From a checkpoint of a small mixture-of-experts model trained on Wikipedia.
Experts: 128 tanh GELU neurons an expert, 2 picks a token, a shared expert of 128 neurons.
Below are experts of layer 3 (counted from 0) of a mixture-of-experts language model. Rows are named router (the router's row for the expert), up (a neuron's input weights, with its number), down (a neuron's output weights, with its number) and show model dimensions 0-223. Each number is 128 + 32 x the weight over its row's rms, rounded and kept within 0 to 255. Numbers have three digits each.
After each expert's rows: a language model's description of what the expert responds to. This comes from a sample of Wikipedia text that the model never trained on.

# expert 19
router:160095149145140161198131165149109173139121105117099128154147181104153120110078080136147184116096095138137162113119121130090089192125087116076113157097041159102117138081150081150168120105096099099152157135171172095111176162130079150111148138113159063147064165128113146137205159081094118102115104121190107165077147126122124153134157175162145133176140164119088142128158160133132092170128122164104158101196100147105107147138087160138098191141109157145110066160134122125105087127168094086118144194107147087120121101102111124138074169115171179102104183079110090122165145170060129217147127151103081116170048109121153086141168079132100092156126147136131106129134074137120118151123
up0:161148125117151095168157100108110138162164086110160123069115142133070126094098075113119139097182201101121175102150163129128040126132115129095104132156142118146134159148108054099145094191129123183058162101115113114182056079129111092155060144120163136058135088103110136111132136103202099142114152092143112131137124104151160132121085119117127117104119131135089182161125156127182156172163154152124136092095144132122077084100149135096131153049117142126116086158166119166160136130152154149147213176150114102068105070119137105143144095138161140104171168143152163092167088109114140124111134089142092088118124147202122166153155130196181096095135137188163123144126043102159093144134
down0:128186081092120124127104105122125147081143073126109101126113097096140129136080126101123079138085104120103171142131155150126110114099127146120148199171110140132180133097110132088158136129181152128123093119155117119116078123128135131154094104104114084143162107114118166122140124136122085132124185141047171179139130112144080049128173118089139134091101125110150124130095125148171126140127089112064196038049109113139175163163125131098120179117137167144127132031155147117094101176137144131132120121109144111129113091133135113199105115193176099117150074179181077101118146133184191177113134098080122166093140201105159151123103197108163191155157118212142137158121118169194140115105
Mixed bag: digits in table numbers, symbols like ° ′ →, and mid-word pieces of Latin taxon names such as -ensis, -ax.

# expert 39
router:071076133094141127165139112094135117160156132180119145099157144129133119137115113117092096104149077143121106105176153147159215144167155085097110181150163188086207132083147097087167153130119086182152058134112087172195092135158106134092083058152103063143126123089139167112095135156140171172092146118059097138128101169136085116165106107088104114092108107152134101149138106131109091117112172109112119114159195119189135155113161179125162133052086125125165103149165131161145107110086200169131136119115035215136118160122104068130122161117127120125133132129160117155149130064125096105129114107128146089148158154200128138105104138124165131132139139120092161113121167048153139123122
up0:107082089141135087131119102092119132143118161124075150131136119213066106130131121166153119128107190149102164133155131195131138077143131125075079059129108176153171157103070106159112141124143104144118086111146117153121097096147101080114172105143150085149108124132134116103122115144159145091116132150080120120101088143116100112166077068143108143137121082146102144145155153168114125102148161144144081153128157081143186236126107155095187165084119086135106127073177149087161144080084092167107101100114137137117080159092080112116146197143161117141186087125154121209169106139208157135126064182167146162176146070196138142152133096142103084129117132143156108102155101119130159154189
down0:122128145073187125095104129087167105134166146161160105102122158116196177175091078094139149132100048141114069141100119087137133166122100165146162149094143087078058143114189169134178100149104148108151154142104182145145167131163074211127110140134155118156141171102145107163117145089164151102160138132149121118137125128183118154097133176156096118135156097103190126114117107117133169125087130070109119108142120121087104065098188104235149109150056152122141110166111086087102084161160143139146121091166082126082173128156159109148140096172138105103130168059154140055115109139087095158163134098082208160138095156112098108109178150088129135127140116105113121119129129097145153095079
Commas and comma-bearing punctuation such as ), ", or ,", ending clauses or introductory phrases, often before and, which, but.

# expert 27
router:162092145143149162201122147143105169140117111124105131155153183115149122114075082138157188114098098141141163109117118127093088197125089122078106155095056158103121131092151079148165127104101107097153158137162170090111185152121072146114146147110155067150051142128113147147205166084098120103127106124192104167081150142133130155126156170165152131169137170111087145126156160128133093177128116166107163100199105145107112154135082153130098186144105163145112069157133120127101085123175086091130117191111146098116134106103102127146076168112176185098101188087124102120165145172048140214151129152118083116172046110121154097142163082141094101160125153136131106125138074138121126167127
up0:162132112121109125129175102126149177157091098113160144076133154108156163124149127153049110146129130058112154148133108040133132116189158193139119068140098111154081082105118156181111126126157125154093104141147146182119064151154147106149173085107085093110116133152160119114099060097148179110170176178148152149144185150144124168138090105069086049158115080193140125157086135102102157122123119089120174111131158101178110127145141192144164138132150122107171064131162045158078103096113146204133154130175160128122119081122153176111072102121090155122130144128148156134123104129142133076122114150145133107152134141117136081069091168151127159155060170135094162137114169120145090080081
down0:138168083098136091157101125143127151118094140141153150153139172140101099195045062168132223130142092092167085130120125120181073093165223118151115099104112170094131088158111127133190232131151119117161032083064116141115081186135084132122128132097155143148137137103158110129118074147119109109133125163093140097103079171115120203167135162125107105102136100177089078152150174100180130113134180142168142096137086084162185128103116179131099136119174202114167148122110136138124111161112157145091143047158106132159128145106166175137131120108139130109107104098172126158132091151110128158141118129108131120119131133145148109089095089125165065128111125128127136105098140079140078154110
Mixed tokens with no clear pattern: word endings like ry, ing, ra, role nouns like composer or architect, and bare spaces in lists and tables.

# expert 55
router:162092153145140154200132152149112167141118104120098132150150174112156117101074079134149180111088100143140161110117123128089086189131086118081106154087048158102127132084138079149164128102099103089143166138164178102107176157123070144119147135109155066144055148127109143140206165080098117106120102123187104162080148133129126156132154169159148137181133162108092144113154153134126089169127112161102157098200096139114102150138084159134098185141109158145110071162134124116093087123169092093128132187104140088114122105097103114137071172114177186099106187086118098119164142169051136210143125148105082117171039105114148088151165076139101097155124144136130104126134070132115121157116
up0:138103119142090100110075047078123158178134132199148121074075154156114086142092146150147120120143143098111095082181102107146138129112069132182143099157124177163106091139065162134104083128142158130139137152144122182117117155148084120104151111193089125158170120105107113121115111140136097139130154154108201149179170097147105115133135147149115168090137135154120088194092159102148088104161178144114106129159187114160086129102131126143050104140132151156131119133185090106173098158120136158069167097155089179112151112114160117059181142139154171170162150140128121138089167074050050105176129103160132179113075098111192132124098101108169157122139183139122143179131125110083071085114
down0:124145111080141104103100134133143165101133072114153111122069171138072100156174141139205103129156157107072139130158148175139123123082091123094171134161021118168127151088159134121133070113162122116189092111121182135172110142203111210148084107167121096194239153112142130128115142117135096161081117154128139071174141145120143039152100143121156121189150086165091138114185195134173120128077134154093094141077136106119089164145105126159098161078131135096158131135160144150119063110140117134093141104084119162160188127171129153143093127133145115116112094122147126118094091139157146100123125139125126110119137107135074092138152122097136129124128151154161085069108093173171154091069
Later pieces of multi-token words and names, often before commas or pipes, e.g. Homec-oming, Vierkl-au, noon, colony.

# expert 44
router:159095155170183150230125133149115167131113130098097146158153174112137144104049073112120183094103121132137179109114139143093108207107094102088105157096068157134129128106141060125180119092120100105168164139172171080134208154121077135094145109115162070129034138152116132131175138070095128070123105138138094168097161129134131180123154137150155120180129141130103142132161151125126078175122111148108167114165111150127104170145065151136096171122095174173112071180127116145107082119160079087158133176094149115118149136112109121118055149121142166117113196113112138130180174168071122146157138144124122102171042107115130095130166076126119105137104162151137127111154082142105121138132
up0:153116073096079117100075109161125095107135144217142107071173172120096146151179097116141155153162103191127122081126148151101179107137100128103099138116109139127159127105138096117097111110156115151148127167139083162165134104121160078175155123109082123059153088097108112141212187100102192100164112166201138101145153136191106092104171117146128113135095107204112073162180110067133102144158075096138111075095137142162104121138160107110171187131163109120106051105142071150109138120210131162108156090138121130131106170129126153113101143110081158141082062165124128144118144138135074114086119177147153133125136125107130106114115122125090177097116071193141166193149154096131114171139
down0:132148140151116131144146079135097159110080159119109143197145116084083179127115137153143044178090111105138129103153123109131138117125112141071154130106141102190144156097136117121089116087093147107194154074116111142087160175153158148115099106142115137154108162216109131153163127114144133104141079118070149138115151081145087044108150095172089056122123133154113126119090123152154149095136153161161104128175174172162104150107142107153093133149146147089115154105173153125116170119166152069107059139121143120123163062204086118126117085158130132104122110084113129122111128240086172064121106105178100110184169073177093150149115118202124125171120125125182164103133108128075175098130
The last digit of four-digit years, as in 2008–09 and 1998 Winter Olympics, plus century, decade and era.

# expert 33
router:124088120151177137157149107118152124080133153066148157146126097108131177106198105067108129139111132138152118109173132182110135148093060159128119131098195130159137128194081089155122099152142191105145129149153149129101159149126181099111113159120132062172105156145086192136126113088103136174139131109098162122153147173110012158138156160057132091111132165127030106111143117092103141140201152132126147082109112128170172168095117175160124149125147088124100087140126151099110111092103075145152119175152072131165125119102145100081099187136144157198128080113130094134083156117157140176159174153091104131121133121167103136133145160140107123112130082127144202115092061120105087107064
up0:033090119116118084051118099160089147130068159102105143167129175152142092151157152133130092130052156145128162094184118130134126145188130100113152136105145138131130107174135161094154166161127109166088095133153115136141140168146137133115090138159126158131148094133117105082133087173089112105109162139153146143135150153099055106114066158080144152093092102150133106106140110133133112123154122185165069121159070110156127096099168162090152052159177158163094136177113146128104074155105111185092200122127066158086149118172135094128108189076147131078096136112140201067130123163183163096120136109166117144093158116096047141119102143095134192148169098096146161164185132164132104116107
down0:149133141107160124191136110091164136102146055201109128168114099140140112102121155118090120198152159137144168155086111079085097193121186113165114061110159097201146133105133118188175132125096126086173125130137114108168109141136127141137194098049168099171091136115153112191054163076115089066139089122105114088076114091168118083136116075130149070178115210195143106091115125114180144165158119128085171106118189125097178171140094091161125164106123148134124163127169114181157121138162127103141159167156105092149108105140097122096079115135114133140120094104136113136105158134115067111169162092118141099153084131099161119119113149143092132128159108132150137072066165144146108113155
The preposition of after nouns such as member, part, School, positions, plus among, von, de, and adjectives like social or literary.

# expert 16
router:173122113126109106148152155110106136210146060096166156027119157132181120127160157125104154175120095172144157114113096141220146155034134181124159124115095121114133087111120130174140166143085114110137120119093121106129072121133132117132150197153119101111128142109136172151153115149108077135204076195156169175076122196134135093189106155157188094143189113125114103117187162074139102163104109139097088152133131149111171136139175129162112099107165145092162076124104102105155127132119130103081122140103133116128162141149114157139086080142148132061077094115122163127102193134149150131126112186137184073123068085134118124125138123189175146114141085149100167107140141106117102068132
up1:064132151113174170126111072133123084118085126178198129106128142115212136093094150164090124108090147125165111113050130153103169115097105137055100136095112096126147161145109099111157134188155095196127124113136098123115097188086167187103114223124134206139178154138139085161172095172158161150136148136097150102141145154119106082113131150139159125128126158157143096088118141124159132144164124110096094125137148153178140129090146053138087095174158115135131063109130106151194134081101123115140088151159156104093168180131102200131098165138104120148106125089102105105139102154176133125131217125088134044133127123101126102113123114140159182110117128161151133056130139124100108126057
down1:157097128107117150181124153114148101093163089103133170160132152069114144126096061118111157090146178174145103063048119146119131092189127169064119132118178143156126141148082173188147165115118122109122143120121092199084129146204114168107155109165140112131151172030085160170156141144111143157047076109129145167151117141151132125132102101109207085129169084130112123134133133077148148134097104141123148135122144140149181165128150117116096118177047081138160121160092145132089094160095106087153166107081099174127080151139101081148127176120154087128134141090129120095111135109165143114160100093113197132087081107115144105185141189078150154125092092119170129103155149122159086171111
Commas, en dashes and colons separating numbers, names or items in citations, tables and lists, e.g. Aldridge, Rebecca; 9,10,10; 5:26.

# expert 48
router:091115155100168123130174097079130144136129120150183159125121131122132166152161099162128109146173135098127162130118103055159179165151096069115099113177098140158119095140095105103079201158088152175106141120131049200162068142156121117173157108178159202143124099120137120064086143139110105115091163151097092160146084105117173109152083083082136107114162099120153150135100154122139163147119135077144085130072150140183075139139181119111105110121149112107140141118187098144112125145101160164120114072182100189122101121082137143100143135098094113201092120122150130112160123113105147146100115119241155078167115118159202096101116143096148182121086103115101101179168178088113144134090
up0:074113148128115159143129132142126160149130096090104146092093162132102155142192076107122091118140176188163087084140076032137103097136117156102107115114114136114135129118080150172135205174065210080144098154087114228155137121163163116164086168129164134133115123118144161078103088166130184130084175129116119132174107106089114057142122090135142090152097163119135112165137144135115129126169082117138127096119153148143138119185111134095061088119137146174105139094084124142147142141131134131118161109088141126089215144125194108113127152115140102090059153050153200140113122167123149118081102117158171137089094094191135077116158110118091159132088145149149062125129146147119163156132
down0:169099082138096106109187177141173118148141120210077152140139134117150093052076098137079108139138100083104172125145172162142145136140119099113172118181147088116160108184122117121148086112182108230153124105164117014135135095120070118096132122148132076104091150113155118167178134126144108095176073144124146148116129147156133114145093163129158145087167109138073108164082142095150177108107147168143096185151106090101128163064176148122114115169085091093123110163133125140110143162158157148086152189170104093152115110120075107132100134144124082155099128184161082073151169130120154099099159101133134198132141166174116177105104128127136147133146130073119135098109133113080105134058
Prepositions such as with, for, by, at, from, about, against, including, often after due, based, such or in headings.

# expert 15
router:076123128035118123169112159135193118076097144134115160126112159124152130111138112124136082164120179104097150149096152084137126089036113158082109116130138209088113154160161140202152096129079129141087080162121107164126157127120150129169068150106073148116089125117181088163144129125106117116219173120169150165102143054130104122150089130160102067177097218129157127115168107109106066198145105125150157074115143143145167152087145181146121135120132178091133091118122080075087101152151117111099144163156127139128146129095117161097152157121111147158152153104141112121165136125127112177106166099140138141118058150153124088095082062115168106116148113170125165116134156087152132146194
up0:145090120079106104142157085148159146164111112081146178093045126108136093135131125102109181076154127056121126075122137150110137120177144133157098107119125132107197139122148172130107141079089106154185093141138107137157067111138108144155079089124110134168144135166075092140113194134092127111151116152118141104203076147141121128178077178169184057102106135185126154147150095149125087168156100186090143110028150138184100168136162090134103138106110103180142194152069080127100156101162133138113134158163133145163182178178066161101133077075125126132144144152149168109125116113123172138176115136099115136180112098159084151135112090098107140106109128120071132114133127127154079188112
down0:139110103102152135153135197135063092119174120149094111211145098140150130073135109161140132139062218099141091051065133121160200124190136145143186138156070163077124145166164151127110156126139126093068138123162099130127141173140111103140208143120129113186133062158109100123164120117059145128173194102136119171126082167100072149132131095140135176108159125148114161096160136081108113093139123108127153135149090069177114138110145134125069159154120094110178056146155077109158113138124085127100105089136093164133092130117127130131165111193109115073126115153127139136121174145066109178101104050153150106150115123165145120154130163094137128093151139164094124116098093172120153143097
Forms of be and have after a subject or pronoun in running prose, such as was, is, were, be, has, had, also.

# expert 59
router:165092144145146153193132160146106171145120106121085131154152171111154119114078079139149187107095099145138164109116125131096079183125087115078107161087052159101118133081148075150156118108085102089157167135158168091091178151120076137111144142106156072143053159124110146126202161078095122089129100123186098165079142137129134159128160166151148125184135162111088148129150154129126093172124116161102162091193104142110104152132087159131092183145109150145109062163133119119105091124172084083127138187105144099112131103095106123139075167113180184097101179081124090114173152167051139205151128138111090107170041114119150090140160068135103104154135141130129110126140070132119121150131
up0:180110153056143085155135089162191083131128100100163060124137154184172073124100147125184136151089127137140160090166101160112145106137169127082121127129085173143082072159093110150124157138161157138077121112151139070167163143111153117175126065154157098135130078081099167094113138129133100101123130117200103169097075125130109107159040167063176094135131140113191066161176129082167074091133147144174104158121159146133146134140139165142144164100071151164081090104171109119144123126158120129106140103139113102041125138172136147139103136156133168159147137138152136115099143076129101095141113066159096082163184091125117127143159141132132130052110070094170113150119130107190123116162
down0:161145142079071143144085117097043140145116183145097121149124091130115126198154140172121125132129123134118199175132076122115130097158088059109070122132125160113181108141208124085142124191134184096129134104154127120156120167228219132127097155112168099114145107150079139098092138084145104164086103120132131120165096096106100087096118104120129143121084117139132159115118098137152116153165088132118141110119132094177129102145104137096157114157135111104118205140117145115141101128159120153102077129125112125158192043099173149065093101142125124155143151115135166124094142110189121126102155109215140123152179141139141191138142121093111161123154134130120179130056121023075157143117
The variable x in LaTeX formulas, blank table cells and dashes in discographies, plus year digits, such as 800x400, —.

# expert 41
router:123102153116192102160104121122117173174091129103117100074154134160099175125122147087164144136154137107105130195158157084113163066119089127126147172158079133207111104115121176088141123135134162139142091196099132115128129106153120139174142111143074078129104117132130103120150100146095143094112111137129088149107169119232140168142136115189078161151106170176099162145127118084154048100137156096134141086176133172098083136085055090076092159110102166175136075177110099167130146150141125069027129100121138124156124146201131097144122119082114132135106115123138173167130203129104115114144126118139103055114152092113087117138129132128148130098131106141165122051126172159181075131111
up0:156134104125175159085092111072096129039120153124100089118092114108150131131164163152163140118173140145184178131104144122090139132151148081177165092127154114156155122176090041186154064153136131138149138084171138141146134067128145162182121082174122136121126134114107167109162056171129214137154133163128145121124106149133150109121138115099092121160129143168151123127153123122098122143054107095163177128116154062127111127078114067178139182123119140135143134118135103066107140150108135087149101114089122127126151119119123094160142178134068149114166128124146112154141204039166079075108160084173138118128148056142167142112114108120173163122038154118137091138126073080149113127194
down0:171105142101137151123133106100147122109139176197107180064148147095104166123122146118171102122160160078135107108182145153127095100142160108170169175123157121108126191142148151131185111057191164099088102064104161085122148080097069121107145141147091146172136162101086083161153127110072100103143167094132175110135063187118146116091120159034129099137111145117097065099142129179120141134075088126127113111125121115171113113109115103128167176139132189134153154122141120098161150149153104092117172168123168158116135078132159074125125175165100133103117165130151131145101145065136178128147097119128180147117159099133112063140125095100151112152059093101150090137169126121199044194113
Place prepositions, mostly in, also on, at, within, near, after verbs like located or born, as in village in.

# expert 38
router:101132198102171142105105126126106174140179163146130131132110164150213177137168185123157137074108073100097143138134131140129081176130157131106155139100104165126149107096131114115130129118094162115099131102112105175142149143139082110133061107112095115105122159177112164060161125102122173111124135172097107212106097139159112156093152100127151131118148212136067185143161162114114192100152095150173095113211148204169171140145167177092145142154155113098146071095127085083077071087174149125106149116133134141103101118149097071124102132169142155109098170167128148127129101121080143167096117087094076139158129155128164057089118134096113115116079141136121088082088171148056108105132
up0:159123126120109100125109191130119145149106170161126060084116185156131134181165169083138131127153129131123150116128121117151157181150200124085107097111115108119147129112105117158121074099186165180135194152080132209132103112122165124095148129093130120111165089210100121090107128130097162098168161145181073127148110182128108144013090064139188136048120087118138088158153085127111127145093100107147177112140151150120095058167185128094153076191119174141145105106141117120161146144144160117085175147100132166158093107133113094073039133130123100202154136097094081158135164146108111125114126122129112137143137125155107087113121089088146147151102149127108132133139111169093077096153
down0:103087164162160143135157164102080138098139100075062191096107072114160143162144155070197083171085119204166100098100152116087062109121170158157088200136102123177143151135167167136093170143129163100128114136127130131080094165123141136162109139086162146148157132153129102160136107122164103099071115112144120121098091144132125094116127124057113162126191147156190149159155170041136085099101135130115155095173131160104107082128100094116130107136163145104077131135120152108087149157097127149093120130130109144124130053091130168111173138137109209153154052149156092087123127113143144143126129195152095140113120076123170110117178140186123068110148192094186138126140117103078149127149
Lone capital letters beginning names, acronyms or initials, such as S in Sasanian, T. Sherman, Kyle G-ee, CUB.

# expert 53
router:162094156145148150201124158147106169135119102120118136159144178122155128112076082138140185112103110145129171113110124123090088196115093116078108146096057158100112134093142070146175128105103100104156170146158175092099187154126065132108146137104153061153058142128112145136210162077094107100127101120187115168077147145126134163130162152160143132176147164120097137127162162132129079169121118153097151106194109153110114155142082160128092182148107156150112068153139115124097088123180085093136130192108147097115122107108109122137081173125178186102103187089114094118175143175060135213162121149109083114167046113123157096153170081134100102163132148137125101127141077137118126159122
up0:136121117175111088066144137105171137143167167095139087098119121133094127082087132121009109135083152121119128117149186179171141132126160140132199125075168149098132097167147135133151099134171101180074107103135159197138120107142099157157141108119142138118154095128037150084112172147110100177192125143117167119099141074183153118108051128109135110162097137133091083119090087176086139142188128116116143162103147175099142118125174138136202080117106120165130165114119094169221108139103143132116135125156150160135159116141096123063135115121188210100071165119136074125170093098112106086137170098133125141113151086118147137120111107105094107111161082103164104114167178161142112126137
down0:076159108155148117135147142094117137141148088089157141125125083101055131093139102200149149141111115157172126137164167107115146143136125166169155125085050149100136093053054108052068149149173085120151130109161110143159089096111151120112097065126133167155138107164190159110124145141142140117126120064134133104170151134122117149099142132106145172199099123118178124061109192079113135133172142118147182167101141212104125177103190172139100111057157143135132133136164135146153182106170120090135106176069110074115081101127101150095137068115097163142118140105079128175073118135076140095191143125115131115125149155062136130180093098134126154081153107122140175144153128108150164145138
Pipe separators after names in sports and chart tables, plus odd mid-word pieces and function words, such as Met-rol-ina, for.

# expert 6
router:146101140172207153224145130132138120119122088160118164145129163130148122096042091131124189109112064199130144118119087132105079146137073088113128151123152195151169125107109078204195107104066078115121154178181163131129174135112116160124150183122131104183091124107088123111198175112110135153117120090186102174096150154104157086127141179144144106156160126114085105131146130095086069188094133129077127159140097158111161144187094112138109139134092172109133086146127119125117091112120099105086133149114169102131108075124119158091097140096093169157141122140146162124114103141082151166132130144140131149153071073135127093132156048130108124169142134117138124124140042115122142151048
up0:127120097095124146084144138095176096104075168127118203128064138141118157099096128151119158105162070077094101133096120171108138094100138132082088121166174159086143137131087096162113106171174143194092199182116141135199112058125188134165117179106107194192197083113097100083134150116145166127127124130093137143129147147167128115139134133089058040121128127140146046120126125111136147108144186136136145162099110073126163159136143075117143128152131192121134094122135088167209157116119158147110183127144155140158157118140125149070106177127120124080055089159109130097085132088125128101143155108088194111124129167154149169118136139146130117133132148121114087125088086088134177113102
down0:097073176130162132171211214127070116132078156193127162111136112102083131096076147183128139154054129138180089174126105108091114107130142116103115138102171174141159125145136156163133159144116147126174151151152131163113178126106144127185128189124117147064107145146121161100143121094107114129133100141136125169155156117111163168165117148153140087102170083093105138147123110120123083146140124118096162087169118119158121114143097155074116089112082147101100107106150082111133094127150134140072102111094120089082146108151180116161128140124194137098128128101120123145122094080111133202056077101053153155063114104168087139095101067144173115144092156114147105236136112132151197191115
Nouns or noun endings naming a person's role or rank, such as player, member, President, General, director, plus adjective general/major.

# expert 32
router:104155153154169171140161120128112140169182100105140139151086168128196101127132138098143132133110099176131101086171150158131106196137136024077158146118089103162158153097166150157159145160067117130124136163133160112101140142141076102105110122069137073149094090115156118083119134130112122191124124144151129142142133147158063091133155140126085157135140119149106164129117141150112066080105148126154174102097109132095105127127129179120148113082156199149134070129145118061120127107206085120146175112096127135186120114100064158133107130178156174181116157124124132115094082146092099169125152057091120132183067135156092068100167132157103118154058181154180136106134217154156130085165
up0:125159181102170137123144126102093129130131157165169136162043144124099174190151108132136118114116136073131047136116129149138095141160100133074127170168107125161027116105160154159156104119106140141135114160173156147097104155165117122190161086147164065107148115159100181084133134148136096128090175137077155137061064150085101099128100124128168102157170129119141160099127111052097122093164101068153111106110139151139075102100082131130144148129069107139123065117184081093125205134113149093136128150133136157141106071105096130077137094174104157149086153137125178125132107087120128129153130088163139174211114137103095124161095196137146141115120077183153088130170163129109162089172
down0:138145134132160093094117142098165137125072061136163127123077186155090114094160102120130111100148155138128170100101150127094090092092090119124131154111161140116120118163108132119136134133125127192107180175110095078132058156137133173160210100192141112129138096130128211182175127101138139110158145125193088174120133125132152087103140119129158102146071183120025134122155107179159145146185119117087187149193104073185092117125134154120124150109097080157095118154098139135156196122078134108163148116178104173131131126125091159110182154092105127120160100122131109122053163124156071137129112146120160153065089104123198070133126157100131124125135087149173138096093076143115080093090
Opening pieces of capitalized names and titles, such as Bar, Gu, Ab, Is, Al, in sports rosters, song titles and place names.

# expert 7
router:077153127154174126117100120104166146076187156068112149100123175161071132136091156098083108136130130133150085081174109089149111152174175079125103094107125100128144148136080146153098083157121089137077082155124123151153129094085149072144085085104138109119141103128057093106102125157167098189177114096099070153061188129159135146140136153162149132184108136164124112159133104155130084123148099095178078112119143123207149158131172167161128110169089145137124085086166118132130128090144162153085117131150106173089130146178156122100134096095098107165113120161147061193112051068142163060124159124143129157154177123140152134123160132147153209115084145175110094179171134087165137138125
up0:142094160130114061121091050113184127072193100100141148105104117062109139103109173131152136169106081172089124100196103142112146124141146137151180110091117121105151157146132096190141081110108092153087148133129115166116172135122132067103130139084120117117124105138089109111165145148112117172143115147153175111093049160190185171098136123129087090125119211148156100102082094152137154117099099104183073194119105136149125169072115148103169171164144153116100145118116145153125172186136133140094063098134098130157143156135069159120157118081133100139149115157078081128133118070145126137079162139164148174171150150188103112054136193159141121164176160118127177101088151110139130074131
down0:114129140181116124120121101140095113146114132167133095149142101117135130114161097120098142167134189064133122167123065138115133150138098134102096110208133140093144135096104118107137112102141131101143143102069108110113118160115191149121143094191142141115155147149184154165157078130157130077113101102100075092119130088135133109152147056135095125173111150120086145125163150166139136108148158178156156024084102102158091112129098108182105083130133108155183107176116060078135092115157113136177087104167192079153111124125198104151108198199126165097145168161115124099107126180158126097188174155122107155121102111152119149192156114097059103135138155107178140175112149177056099101054
Pipe characters separating cells in Wikipedia tables, and semicolons after quotes or parentheses in lists, e.g. "Serbia | Serbia Vojvodina".

# expert 1
router:107105101146134093131122114120112169108140129065150185113092059174208197125112121121112118112156089109205126168182135047168191115127108187156115151173105108061182097116111119185098146085122139133098129105148136110128177183180084130159137110127119084103119150144152124136097149158110136139096118091177121158114089167130128183172124130096078128184134129131106153168157097066084149145159059063103081060106169136124086181180110124154044116161108152171135084090126125126161090106136146168107129132138122152104077183095103152127154138098107154134130160155111122151074103135076135167112162149095123150112091151123163107134105159131138109080137110170147109089142104068094147121164
up0:112131142116079127170140087128109170110093080158128150139112127135069145094053105156121134140151162134109139201126092099125152113093108083113137077113138121122089105107135093111196130186165156164121119166053105139171111127167116114154117147112109114089122143194100178083109077093097092165122113129120134101114101102115154172097140093110101075128141170161171145161134182113125150083106149121052122068155120102176158158136094102173127217136146131122090128126169105130150096114135180136137121079112142164101082161121137089134117054203092072165194127122129167115128108174123182116136173064197132160135125121158116109165189167107162145065084151185138094091172110156148138141121
down0:177147107153144123120122158093170138131201132120195122114124082086149139193094119140186131070111124103100061111176131123159118172137105138139085177074167083114163160178051120188073151200132144098169138140131090120148151024086097138102180120140099105160098080122144138079107109169155140108129174104098155123140130156141112126179142122109139130126116211058076070153145141126140126154180118131107120129061134154138134113113137140194120080153127108098129101123151078201151165102080060164144132072179122121110151061109123113136129115131172133124122146120136153137087127088028132098143155126157151091119173105131111139160139135130086161142087129128152117123132137114126169149132
Non-initial digits within multi-digit numbers in tables, coordinates, years and postal codes, e.g. the 0 in 100, 1654.

# expert 47
router:160076124124164128140082135098111104102121130089159150166152159152159079124115117140123123093057161119219137180130081140117112184193120185092143167083144165097092112117104137089146091103096136142142168160160128090118144161144134100152112054145126140096166092099107114117124100129113175069129143165150065121075179106194096110103137166159127098151206219119106126127121149149115085133161155177120105167114170132071046146149200171160147133062082139150137069188074104135145129093113141133146118145086158123174100160135136052177139136142108142121072143094082099105153122132122124151128144128155140094150115103163154139163141117133122138115116069126148153077179094109135163136173
up0:141157092062145116103074147126149116143114138130172185142110133124149133080148198170112084121088138108112167121093161174131127147125104101182178047117122155140139095054146101141138090108144151137161124129167132143111100157122153085153112104126156138114122119129052082136107158101134148069067170132159163184167179164192147126156170149180127123125119202161136104110103091075167194172147164123155097123104179169103114114079158102134094158098110127088122161145077202167114137147057145114115144159121151104136104146109104129093105117114136107124117130077139166155110154121172087154093158094151134191167115132101150131135056120127084153152167109066118090126110048070107163095070
down0:177110111135165086077102151071127125115153131176182079123098146131130125148103166083120135152171155165108137079113099194136146108065219120131145086151186097081148143153071154109140135132155139147109115135160087138070131122114125112123141131087147145087199105163129197120087129092185103148100117058113151134167117128120136184135111109077189132109090078158147144131086132156090194116110131166106106133129113097147155120131117090143225126139194095188148108113135108120154142096144171115100140155134110114166113088120142066109154100156138162057109147145102106117095131061144130168138099133118165120147143126107141064075167112134081166111123069154106128172075090176197126118182
Word-final pieces ending in s, such as plurals and Latin or Greek endings, as in cous-ins, Hibuer-as, Pro-s, -os.

# expert 0
router:128113133126120134146103148127073135151195145109128113110132192100151100142145156152101128103109102167091114109155116179091158156112087075107177068110116147142119163107121167067108139169120074151056107151154092123136167114072148106180084080122145100196101128143122080130103128101140162146154141116131099169134146144158150142195157154141063135120154089140123079136101165089142094161037153159118039094165131189129154107132168151090151159125136105143202070168146102119082140191122084117167136153121089102185141163143101167068105149135151173142112150134170094161152144103089120160141145159125119173108135132145132136082117100179190153113093107144148093095141134177040066155125
up0:034100085123112117093091091195109093134147178035108152120148161169110081131129051156086140115113117141100187159086144201112166144083121091111127129155098158153110116093127149155163058159163098153143092149190113149158067124123157089123159111116159150162097120164087139125135133127137120126162165191180108151130111163159133167140118111131125158108114060117150105121145139138081136164108212187084158151150082176107098116087141096155136140136168104200142080103142097183152091139050149090136124096131145152173103102124164131123134157112163127166061115156124133139127122110163112114125133152137167165106139124130133066064132138056106147132131109127109114073172133200111101133108
down0:091134135114083190174063137047162103121158178113170086144144160158173137149125141166141125123118094158134121084151108131097078124103101117115126138122125138156099159165120086091071218106094144161146164116131093146120126134130190143153076154130126085104149130123121105161137070194135074100082124092146186142125202098134173129120174163196076085173121151144158138051128071139118125092164118129155113099159059179160124163141118110103120123119137126088121124117086102080162151126148146131171041110091088089177118121136138174087178108163181101082171071065129130087149120146131125137150151108099115097142138064160155122139117141104208133128100102164141130135112117125148163175143
The third digit of a four-digit year, especially in birth dates and biographies, e.g. 18'7'4, 19'8'3, 1'9'50.